Experts of a small language model.
Experts: 2 picks a token, a shared expert of 128 neurons.
Below are experts of layer 2 (counted from 0) of a mixture-of-experts language model. Rows are named gate (a neuron's input weights, with its number), up (a neuron's input weights, with its number) and show model dimensions 0-191. Each number is 128 + 32 x the weight over its row's rms, rounded and kept within 0 to 255.
Before each expert's rows: a language model's description of what the expert responds to. This comes from a sample of Wikipedia text that the model never trained on.

# expert 5
What it handles: Sentence-ending punctuation. Periods and commas closing clauses or sentences, often fused to word endings (s., es,, ),), before a line break or next sentence.
gate7 [156 175  67 160 184 125 127 165 155 144 125  87 153 155  87 139 124 106 115  88  67 106 163 122 194  82  82  91 120 109  60 120  83 146 138  62 179 140 148 194 173 110  90 107 114 113 134  92 159 156 100 132 127 152 126 125 162 116 131 106 136 102 115 126 137 153 122 133  91 163 182 134 113 132 167 139 171 171 164 139 191 160 114  99  77 134 214  80 132 121 195 192 143 102 115 111  84 165  86 115 185 154 119 147 129  78 124 178 140 131 126  81 181 156 113 173 117 106  63 149 173  88 103 139 131 133 170 147 173 140  76 152 104 123  99 155 117 150 130 150  99  57 107 129 136 140  81  82 146 113  71 114 151  77 101  90 175 127 184 165 134 103 147 152 108 124 130 150 129 168 137  93 113 111 131 158 130 153 163  80 122  91 134 147 175  96 115 106 115 138 151 153]
up7 [134 101 145 163 108 177 122 101 150 108 102 122 133 115  92 127  80 138 112 138 125 134 154 190 155 122 152 124 136  74 152 188 111 137 147  66 170 163 101 128 140 107  48 149 135 153 127  65 134 125 143 125 134 120 131 164 164  92 139 113 127 143 129 123 136 125  89 117 158 156 118 116 169  78 161 119 156 185 163 102 106 132 127  96  88 137 135 122  95  79 116 145 102  81  89 140  82 130 136 189  71 146 106 171  81 125 123 149 140 117 127 165 227 158 149 135 115 129 134  80 105  97 143 220  99 140  87  66 131  94 137 120 118 141  93 155  77  88 128  96  88 107 154 147 123 161  88 156 173 140  64  91 157 103 150 162 206 177 208 172 113 171 111  85 152 122 131 118 154 152  81 140 136 121 149 160 132 183 181 112 122 125 159 191 146  72 130 116 135 144  55 112]
gate8 [115 110 154 124 138 119 102 109 181 136 182 121 116 143 154 171 162 150 110 103 154 138 179 143  75 133 152 153 154  62 151 122 110 119 151 128 131  87 132 115 170 181  97 146 193  86 112 149 166 109 152 142  96 103 145 139  39 158  94  96 139 141 191 153  51 127 125   2 165 129 152 153 163 104 157 154 125 186 122 116 158  83 143 110 122  75 114 143 185  95 162 106  99 169 161 126 145 101 135  94 155 166 113 184  95 174 131 170 103 170 192 141 136  99  82 140 119 120 142 169 126 151 143 108 154 145 166 141 110  77 162  70 138 101 133  94 100  94 101 149 133 132 182 142 155 130 188 144 160  90 211 153 148 152 151 101 111 111 103 197 160  62 148 159 109  97 135 157 101 175 105 117 142 123  93 154 110 133 124 142 106 120 135 118 138 142 102 147  93 122 120 157]
up8 [110 123  84 131 179 138 132 133  83 126 133 166  98  89 189 115 137 134  98 132  77 107 127 105 148  75  80  71  97 148 101 135 120 130  89 147 156 143 152 106 128 171 103 102  83 184 122 128 125 170 137 160  90 168  97 155 100 132  81 126 120 101 126 110  98 174 141 120 123  71 117 135 100 155 136  59 138  79  95 134 176 160 165 125  86 111  69  90 134  98  83 140 152 138 176 160  96 122 175 135 120 175 172 106  81  96 104 172 141  98  55 147 159 118 182 167  82 124  98 105 149 145 159 120  84 130 116 123 113 150 129 201  70  83 129 129 123 188 102 111  73 127 129 131 122 141 114 150 125 193 103 130 103 137  94 113 148 126 129  78  79 133 127 164 165 118 128 168 126 120 100 182 182 113 110 110 174  71 112  62 119 214  87 157 100 155 122  68 153 115 180 156]
gate9 [114 175 129 128 137  91  85 123 101  71  93  94 183  80 127 139  85 131 110  91 179 169 109 117 102 122 192 159 141 121  53 165  86 103 160  55 121 157 141 140 153 186 101  92 108 102 146 144 128 119 107  97 149 175  84 137 146 104 111 134 160 106 113 101  77 110 108  54 119  61  74  68 169 127 114  69 171 131 120 106 130 110 114 164  96 188 130 142 126  90 114  90 171 182 142 167 150 118 147 141 153 159 116 128 140 130 105  90 199 110 144 154 120 121 107 120  97 101  63 160 127 144 123 156 182 127 174  85 171 119  99 167 145 127  94 142 140 136 138  69 119  95  79 234 132 142 125 157 135  84 120 142 162  99 133 152  97 126 152 175 125  91  89 127 134 147 170 129 207 111 141 105 124 110  80 142 126 119 169 194 147 102 112 107 132 115 135 145 110 155 133 159]
up9 [157 163 174 148 182  66  78 168 161  51 125 120 107  81 159 112 136 138  71 135 126  70 120 136 133 175 217 134 160 146  83 145 111 125 171 119 141 148 107 129 102 144 129 171 113 129  92 142  91 158  76 135 150 126 143 161 101 138 119 110 148  84 157 169 100 117 134 116 146 113 124 157 143 115 171 133 124 142 169 143 174 104 110 167 165 196 148 124 136 136 135 174 141 162 107 130 111  78  83 106  65 127  59 119 125 129  75  75 132 109 120 113  71 122 126 150 122 102 119 124 136 165 116 196 168 134 175  78 163 169 159 123 149  88 175 101 146  96 147  84 101 141 172 142  76 167  97  94 141 161 137 134 166 143 101  68 131 129  86  96 120  81 153 214 105 142  88 155 114  99  90  73 127 153 122 114 162  78 165 156  81 106  90 109 113 143 136 142  66 131 111 180]
gate10 [127 194 112 189  97 155  96 150 158 147 157 140 171 118 141 122 104 186  97 130 117 167 116 146 122 157 104  34  72 129 125 113 173 101  97 135 109 101 143 139 142 130  96 128 192 107 117  84 166  85 118 177 102 142  84 113 100 114 157  70 148 155 161 156  67 173 131 128 143  97 104  58  50 108  80 166 124 149 142 115 199 153 136 176 122  97 104  81  75 124 159 172  87 134  86 125 154 146  63 109 193  94 102 148 100 133 144 126 113 135 121  81  53 158 123 103 137 155 164 140 159 157 117 143 181 105 140 115 113 112 158 143 135 107 188 144 150 142 165 146 109 167 107 179 115  77 126  75  67 134 168 107 156 124 128 121 130 159 115 149 162 169 150 161  96 110 164 138  73 179 122 168 161 149 161 109 133 174  97  79 114 112  99  97 136 135 132 136 106 163 116 115]
up10 [117 139 128 121 160 129 184  53  77 132 136 145 123 140  94 136 103 113 116 131 161 158  85 130 165 120 129 164 100 110 117 188 139 118 176 149 104  93 122 170 164 122 137 132 152  70 151 157 121  93 109 117  94 175  80  85 133 132 156 153 121 104 128 130 137 140 160 111 154  86  86 113  91 114 114 186 144 170 151 128 131 147 144 154  68 117 192 125 188 160 145  94 119 130 164 184  98 112 134 143 123 133 140 161 119  56 152 104 113 148  90 228  61 140 129 124  59 109 143 123 133 213 158 166 129 141 176  97 135 114 173 143  87 178 136 150  75 170 154 163 106 100 128 124 119  91 160 147 164 132 153 149 128 105 153 171 102 117 142 138  96 127 148 143 153  93 111  31 196 137 143  97 192 121  74 121 112 139  99 104 140  94 136 160 108 132 135 232 147 136 129  96]
gate11 [127 108 118  50 163 173 186 154  86 153 148 111  85  91 150 152 137  65 140 155 102 111 160 139 188 157 147  91 126 145 161  63  99  85 105 110 101 186 143 116 119 136 107 122  89 157  99 167 133 124 160 123 185  94 178 102 148 113  87 156 170  85 194 123 114 148 138 107 170  85 116 141  93 148 175 105 110 142 106 145 125 148 128 131 101  96 166 124 104 138 133 116 129 140 139 124 101 121 156 130 135 131  86 151 114 185  94 114 100  92 132 176 114  74 129 109 186 129 120 108 184 125 193 118 144  74 150 135 144  85  93 144 151  68  99 117 170 103 175 165 141 179 167 158 154  75  97 164 160  98  74 133 119 113 133 151 117  95 138 128  67 103 125 108  84 200  93 148 196 160 137 136  70 200 164  90 103  97 126 129 154 187 115 114 137  71 129 155  82 104 131 128]
up11 [ 80 148 106  67  85 191 123 121 191 214 148  61  89 129  63 197 133  96 154 136  65 100  79 182  79 138 148  61 197 150 160  85 138 119 100 131 124 153  91 104 121 118 117 109 173  67  86 121 176 122 159 124 206  88 137 147 121 135  81 123 103 117 146  50 166 118 113 135  87 136 193 108 145 161 119 140 162 171 152 102  90 106 108 123  97 114 147 122 100 148 166 161 176 165 164 127 180 142 138 132 151 152 164 122 132 146 130 138 142  75 131 183 135 101 141 150 149 114 111 159  84 125 191 137 149 145  96 140 151  87 125 114 119 144 105 134 188 151 167 159 141 114 128  72 153 119 148 177 160 125 102 149 157 131 138 129 129 122 129 128 136  94 139  56 134 111 119  85 168 162 130 138 132 101 165  97 119  99 149 144  91  80  87 161 157 136 119 148  85 130 156 110]

# expert 17
What it handles: Past verbs, auxiliaries. Auxiliaries and past-tense or participle verbs in narrative prose, such as was, were, had, been, founded, elevated, plus also and more.
gate5 [103 118 123 144  72 176 129 122 198 132 140 149 110  97 108 137 149 143 129 102 155 133 123 134  89 231 187  84 111  95 161 181 110 145  93 138 125 117 110 130  90  90 118 151 178  88 182 178  59  89 187 109 118  94 156 160  69 142 123 171 138 186 118 173 141 143 115 161 134 147 129 113 135 119 173 163 127 163 113 103 145  99 108 146 141 135 102  52 170 126 112 131 145  82 126 133 126 110  80  85 158 153 131  76 146 156 125 117  78 181 121 127  89 164  89 140 168 140 166 148  86 111 147 100 158 111  21 114 151  58 114 174  88 187 129 102 146 136 109 125 119 115 198 142  97 174 154 139 179 179 141 105 103 115 119 132 138 120 155 101 151 127 184 123 119 149 140 102  83 109 115 108 111 160 142 185 130 159 118 185 155 159 130 146 150 150 128 140 115 120 149 204]
up5 [118 132 110  85 120 113  98 142 181 147 113 133  84  85 123 165  93 103 128 168  90  60 127 138  99 121 128 107 117 117 157 145  95 108 133 149 146 136  94 110 170 142 185 138 151 109 148 171  67 140 140 112 154 166 139 149 111 160 142  76 197 179 147 112 111  84 108 180 146 133 152  52 151 172 156 105 112 118 118 128 138 107 121 141  91 174 104  97 166  71 119  98 109  80 132 129  93  96 170 200 160 183 176 142 105 201  91 202  94 126 112  95 118 121 150 201 188 122 142 101 123 138 103 173 159 152 155  87 171  67  53 142  74 101 104 151 125 156  94 123 134  66 126 163 147 168 143 153 170 152 138 104  92 130 115 132  91  83 135 130 133 135 175 141 142 146 130 179  98 142 169 103  87 150 109 157 126 165 127 210 115 171 113 113 158  95 122 164 106 133 133 161]
gate6 [106 122 129 141  96 101 129 105 155  74 126 142  80 191 119  93 165 213 106 136  97 144 134 179 134  57 125 153  67 120 154  91 102 106 126 108 123  55 134 102 100 100 115 111 147 147 126  76 141 114  94 100 128 152  61  70 123 155 152 151  65 178 121 152 150 106 142  77 148 182  37  99 103  77 148 163 125 119 108 134  50 115  61 102 156 115 138 149 151 111  81 148 161 101  72 148 139 150  85 134 159 122 128 159 117 135 172  52 151 160 111 145 162 114 151 132  79 167 114 117 112 134 163  66 118 143 159  94 151  97 118 109 101 149 140  96  59  89 128 127 166 120 160 141  98 161 174 121 167  97  99 132 141 139 129 159 104 155 112 119 145 152 159 178 138  94  97 126 157 127 119 175  79  94  83 102 126 133 100 151  98  73  83 156 106 141 109 129 123 103  96  73]
up6 [171 147  91 111 165 140 142 128 126  71 104 124  57 141  73  96 157 194 129 169 120 140 124 168 130  95  81  62 154 125 145 103 157 111  89  93 126  74 170 125  65 136  94  98 153 149 127 134 149  68  94  99 128 141 168 105 102 114 123 206 156 184 155 150 129 151  89 142 145 141  76  80 120 116 120 151 136 154 111 148 145 125 136 134  98 130  94 127 166 183  55 118 103 119  73 116  97 150 138 148 175 112 110 105 122 127 141 142 123 212 121 151 133 135 164 113  59 213 125 129  88 143 160  66 177 156 116 100 112 130 136 133 143 127 140  90  71  77 111 166 136  65 132 146  86 101 171 181 162  80 130 138 125 154 115 176 114 186 114 117 130 152 161 161 120 164 128 162 106  69 124 190 130 103 111 109 117 121 125 134 111 140  94 126 172 110 146 174  94  52 129 116]
gate7 [109  79 111 116  95 126 121 129  93 108  40 176 148 173 166 131 101 127 148 110 184  94 135 126 105 131 124 113 121 105 120 124 150 148 147 120 148 156 184 123 176 153 113 130 144 152 108 149 117 121  86  69 141  92 152 176 190  91 130 139 245 151 120 144 179 205 106 135 152  72 119 104 141 178 126  99 110 147 109 147  92 107 125 100 127 118 127 228  82 128 107 150 162 150 105 112 115 145 168 170 123 107 130  87 108 110  96 156 150 111 195 158 198 121 125 138 161 130 157 251 132 167 163 163  90  80 169 133 102 160 143  91  92 125 145 136 145  99 127 122 111 143 102 118 108 122  99 147 134  95  81 137 151 101  92 125 102 143 111 131 107 133 117 165 113  81 111  95 118 129  73 134 192 125  96 118  91 139 146 192 201  95 132 135 130 106 131 126 163 160 139 102]
up7 [150 115 161  78 106 130  96  83 117 161 120 135 180  62  95  42  99 126 153 165 127 166 116  89 139 146 106 151 131 133 161 165 126 135 132 124 140  95 139  98  99 161 129 135 133 159 150 124 103  78 178 134 135  85 186 155 121 140  88 110  63 153 187 133 137  59 133 168  95 178 120 129 113 130 122 104 111  51 105 134 125 151 150 140 204  79 126  74 145 137 112 139  72 121 126 135 103  74 126 182 182 116 171 157 154 174  92 165 130 177  98 115 115 149 136 130 114 109 176 102 132 176 100 123 110 120 128 155 128 105 136  95  94 143 158  67  85 110 165 217 178  60 168 127 138 124 179 126 131 124 204 137 106 111  86 137  80 132 118 151 162  56 169 131 133 108 136 109 114  84 108 121 139 105  72 119 129 124 154 154 137 189 151 150 123 186  98 117 173 146 134 142]
gate8 [179 149 166 115 162  92 146 114 135  91 145 111 144 102 117 114 113 147 116 130 145  98 134 111 139  92 143 116  65 143  88 138 150  69 173 151  98 109  99 178 104 137 114 122 141  84 147 152 118 119 116 118 130  87 137 126 143 163 126 103 108 162  62 157  97 126  85 157 152 134 114 146 128 107  74 163 131 130 152  41 190 157 111 130  92 184 151  84 118 138 178  97 144 140 125 148 155 115 222 140  49 102  85 102 119 162 181 184  77 152 128 151 195 196  96 138 109 118 150 156 103 154 133 114 168 129  78 103  68 113 118 189  90 120 134  91 140 176 134 154 175  75 112 156  81  96 120 112 111 132 209 128 128 104 128 101 134 112 116  99 149  82  71 137 124  98 184 112 121 180  99 178 131  88  94 122 127 116 130 112 157  97 113  40 159 156 124 121  84 142 167 121]
up8 [175 139 189 144 114 137 137 121 171  74 145  93 176 152 109 169  96 107 129 162 109 101 125 110  77  48 122 202 128 158  71 143 146 145  89 138 136 130 132  72  98 144  76 139  99 104 154 155 153  68 115 134 108 165  90 157 145 139  58 121 120 128 164 140 115  98  79 171 160 199 164 151 160 110 103 133 104 137 171 124 123 175  73 120 141  88  93  71 110  91  92  99 133 202 116 125 120 128 127 197 125 118 116 149 119  92 128 154 149 177 123  57 127 154  46 109 137 145 124 130 159 125 104  85 127 105 110 115 115  86 150 144  85 146 161 129 161 147 160 141  88  95 100 129  60  86 118 133  87 172 177 135  79 115 132 110 121  72 123 147 148  98 154  65  87 137 102 108 156 125 120 175 131 112 175 119 125 190 140 102 119 111  92 148 133 179 121 137 144  62 169 130]
gate9 [ 89 121 111 108 112 101 129  94 106 103  95 171 148 126 127  75 146 131 146  88 142 159 143 119 190  90 112 144  95 150 124  89 128  75 156 109 114 134 148 139 129 117 171 136 118 102 135 142 188 145  57 146 122 170  91 101  93 146  89 153  93 156 150 123 168  89 155  41 129  76 114 114 120 109  65 164 118  84 121  88  94 157 124 137  93 201 144 208 119 121 131 131 169 143 133 156 153 152 113 172 138 185  83  99 126 100 140 128 129  78 116 172 106 119  78 164  87 132 165 185  63 174 124 123 113  93 126 183 153 157 211 172 133 108 140 120 176 106 125 136 148 159 206 137 110  89  73 106 124 136 136 176 142 137 186 101 101 101  60  95 145 152  83 134 146 148 124 147 129 136  69  77 148 115  91 174  76 117 114 142 119 125 128 111 163 172  88 159 141  99 120  95]
up9 [ 87  95 149 125 157 174 137 108 122 115  94 140 178 136  82 132 103 173 113 101 169 131 151 101 146 159 176 136 130 156 153 108 188 135  99 151 122 144 106 116 160 102 151  97 155  97 177 132 111 150 169 120  66 110  85 131 129  92 144  78 136 106  78 126  87 165 163 107 237 178 107  65  98 130 143 117 125 181 167 143 164 149 167 114 122 150 154 105  68 116 147 114 150 106 186 119 151 132 189 138 160 157 114 137 146 145 108  98 131 152 141  67 158  81 182  29 166  84 192 138 137 128 126  96 120 174 152  86 106 136 153  93 147  91 111 127 179  80  90 122 111 157 106 102 174  62 114  87 119  84 113 157 130 187  85 121 149 128 117 139 156 135 142 109 127 110 112 200 165 106 144 130 139 113 153 120  86 121 150 149 134 140 145 139 143  42  79 145 142 134 132 183]

# expert 9
What it handles: Auxiliary and linking verbs. Forms of be and have and modals after a subject, such as is, was, has, were, can, plus final i in names like Koffi.
gate5 [ 81 160 142 138 171 149 129 159 119  89  86 116 106 153 154 124 129 124 120 121 192 121 146 142 152 116 147 155 160 146 181 135  97 139 100 113 134  78 144 118 169 162 127 122 118 160 192  85 119 118 172 116 118 142 157  63 110 125 149 160 146 132 179 164  87 116 169 144 120 151 167 111 144 134  37 160 150  99  62 147 165 108 110 147 149 117 147 120  97 208 140  31 136 164 140  81  24 171 126  80 198 135  56  94 130 117 128  92 154 104 100 127 105  69 124  63  99 102  92 182  71 121 115  82 145 124  72 154 134 152 124 130 135  82 158 154  63 141 131 128 106 143 102 127 134 193 137 126  87 123 127 139 104 155 162 180 103 111 129 130 153 110 153 107 144 101 134 125  87 151 142 132 142 167 159 122 138 137 150 161 135  79 125 191 164 125 132 143 107  81 167 154]
up5 [ 92 136  89  75 173 162 156 210 153  93 126 125  86 123 143 128 133 121 183 111 152 117  52 122 152 141 116  50 163 156 129 174 166  94 107 116 100 118 163 132 100 102  60 127 145  81 131 116  78 118 118 140 137 147 116  71 129 175 135 175 113  83 163 154  59  89  98 121 148 162 128 120 136 125 113 133 142 139  32  91 117 115  76 128  72  90 148  64 188 119 110 126 151 188 164 167 121 175 129  85  78  77 124 159 110 131 176 157 135 138 133 117 111 106 132  84 157 153 178 102  89 137 120 145 125 142 101 133 143  87 130 118  89 156 159 102 144  99 166  83  95 107  77 104 181 185 120 169 112 132  98 135 163 132 137 112 138 124 166 116 104  74 122 114  96 137  77 144 146 122 103 139 131 201 126 114 106 138 132 124 140  89  88 144 137  91 157 109 166 127 220 123]
gate6 [173  98 126 175 169  68 102 133  86 131 121 126 135 161 165 174 173  95 126 139 137  52 110 121 108  97 104 169 109  85 169  78  83 107 125 125 109 118 141 136 112 113 151 142 189 158 114  78 122 170 149  50 124 112 179 146 101  76 107 126 129  90 135  84 132 154 118 153 154 162  54 109 119 135 133  73 164 114 118 160 139 127 164 144 112 129 102 157 120 137 138 139 135 144  84 152 144 133 181 104 131  64 121  91 173 176  83 159 145 121  41 128 171 155 130 146 101 177 110 138 144 161  93 136 132 132  82 103 133 148 191  91 114 133 231 155  94 144 112  67 127  74 114 106 123 125 115 122 171 100 128  86 185 195 134 179 142 161  90 108 150 108 165 101 111  92  96 114 101 134 189 107 114  87 111 146  90 145  80  70 133 124 110 150 173 123 129 110 117 152  91 155]
up6 [110 115 130 158 169  82 183  82 101 161 130 125  49 131 155 100 100 125  84 123 150 149 156 151  90 205 101  86 186 150 136  90 120 153 134 166 157 130 157 137 135 189 192  81 168 120 109  84 143 148 149 144 133 134  76 142 142 125 163 109 132 145  96 185 102 177 102 106  87 175 118 130 164 107 113 108 126 134 144 145 109 121 130  91 152 185 201 143 115  91 106 125 128 191 120 102 145 147 147 146 161 141 131 162 143  98 108 176  76  52  92 159 131 172  70 134 143 122  59  95 130 177  90 123 118 143 130 164 136 179 100 152  98  96 132 109 158 131 137 117 131 114 145 167  75 159 146 156 147 164 120 105  60 151 152  66 115 153 172 124  99 105 157 132  99 169 129 146 114  70 145 137 152  80 151 112 111 139 149  64 108 166  43 192 115 150 115 124 110  76 124 144]
gate7 [168 121 104 117 151 115 133 140 121 167 114 138  94 193 130  79 151  40 127  80 125 103  99 173  98 130 109 123 137 167 127 149 153 148 162 112  40 170 155 120 118 114 151 154 151 106  94 169  94 186  94 133  98 124 191 131 121 123  85 167 173 156 244  90 152 120 117 153 121 161 110  91 120 175 177 101 108 126  95 127 159 131 137 142 142 158 106 127  94 176 177  97 131 163  88 148 124  96 121 144 143  96 142 130 115 107 119 100 104 124 146 150 137 115 100  98 122 156 145 138  94 172  87  62 108 166 190 137 155  96 135 166  56 120 164 129 108 155 110 156  80  80 114  88 145 105 163 106  58  91 128 113 225 116 153  87 121 134 199 106 168 137 158 118 135 102  95 110 113 122 122 122 154 136 203 154 140 154 172 105 131  83 125  96  95 121 127 147 150 164 166 112]
up7 [164 140 139  97 133 114 170 119  94 122 159 110 177 187 105 132 135 162 187 159 165 161 176  98 172 109 134 158 153 137  91  73 151 138 128 152 102 118 153 117 102 144  72 100 109 104 112  60 138 163 134 121  83 124  95 143 141 115 137 143 150 153 128  98 119  78 136 110  93 107 118  83 100 117 141 169 131 159 159 151 136 102 189 137 220 121 135 178 149 115 118 159 178  76  78 113 144 184 128 148 134 151 123 142 153 134 140 165 100 150 143 163 120 135 165 118  85 137  75 109 136 170 133 208 166 100 118 152 113  74 124  87 185 123  79 176 155  85  86 128 153 150 151 130 104 137  63 150 183 173  99  88  63 108 146 199 154 194 152 163 124 125 140 187 162 177 135 137 118 126  68 145 106  76 112 157 142 128  79 148 119 192 142 118 157 139 136 121  78 100  81 129]
gate8 [133  83  93 116  69 159  80  92 135 179 173 127 150 145  62 169 144 170 145 180 117 168 108 144 112 176  71 100 164  77  86 149  62 104 207 119 141 129 132 185 126 193 149 102 127 107 150  74 131 152 151 131 181 108 148 115  79  83 126 128  87  97 137 175 113 146 129 122 114 122 168 114 121 159 166 155 108 161 134  59 130 105  99 117 192 146 132 113 114 149 144 169 141  66  60 130 104 112 141 115 136 120 169 167 156 134 138 149 180 180 171 124 137 153 128 149 168 133 157 135 136 186  94 148 129 151  77 168 135 112 138  76 118 189 165 129 141 125 143 148 178  86 117 139 127  97 140 140 133 158  96 154 130 175 168 132 136 133 178 133 134 118 103  70 197 138 138 114 147 157  64  88 164 128 104 149 112 127 132 151 109 135 137 111 165  74  40 142 108 147  80 108]
up8 [108 122 149 101  94 111 132 157 148 110  98 109 129 143 102 174 125 153  66 127  61 144 112 105 148 143  71 121 153 136 131 136 195 202 100 149 183  93 162 100 162  72 152 147 153 159 126 171 126 158  89 150 164 123 126 135 131 189 119  99 126 167 219 132 139 121 138 120 130 105 101  74 104 115 148 134 115 138 134 177 148 107 133 128  86  84 115 155 170 144 115 120 184 138 201  90  97 158 113  67 180 168 150 127  93  95  82  71 111 145 188 105 180  88 133 161 118 129 232 143 124  50 110 109 102 184 100 165 155 101 145  84 146 113 128 101 109 137 141  62 151 132 166 111 149 121 151 138 114  87 166 142 136 137 106 122 150 110 153 119 141 138 164 146  95 128 111 129 131  73 148  86 120 102 131 118 101 187 113 121  81 101 154 125 146 124  38 134  93 105 178  98]
gate9 [155 127 135 163 165 117 134  91 153 106 108 117 166 120 189 123 120  87 100  82 136 116 170 107 100 130  62 141 113 105  78 127 146 146 150 147 154 140  68 161  88 104 141  90 149 118 136 101 135 122 111  81 106 151 104 126  76 100 127 150 128 124 154 168 100 154  31 101 145 121  74 131 127  76  82 139  77 191 119 176 117 133 134  84 157 119 159  47  93 192 154  97 193 114 136 161 150  79 139  45  96 112  70 119 147  67 121  83  77 136 185 164 150 156 128  80 143 115 161 126 118 168 119 140 103 118 109  77 154 141 131 132 128 105 100 152 139 142 159 105 138 145 119 145  67 109 111 127 152 172 161 171 103 153 187 130 171 135 108 122 184 121 109 140 147  96 131 139 115 106 125 129 125  85  97 124 167 114  90  64 159  72 123 174 124 191 169 147 147 144 199 122]
up9 [116 119 138 106 153 123 115  92 127 106 113 124 146 136 171 147 101 122 101 131 142  90 141 129 152 101  53 149 129 103  58 107 136 119 147  73 155 173 141  78 149 132 136  74 115  85 155  70 102 133  71 121 129 145 181 146 129  74 146 144  97 139 152 172 124 186 129 124 142  81 121 107 107 153  99 179 114 124  99 144 150 197 101 165 162 186  98 126  68 180 111 183 111  76 112 190 117  91 112  80 119 106  44 102 163  89 203  69 160  91 118 128 137 166 118 139 157 151 104 147 128 186 156 112 163 175 125 115 181 183 112 163 161 113 164 172 135 176 147 149 159 185 129 137 104 121  93 104 107 138 155 134 126 141 130 134 166 132 151  76 159 198 108 110 130 130  74 153 144 116 133 129 133 100 148 103 133  61  77 123 145  73 171 178 116  99 135 167 147 111 173 119]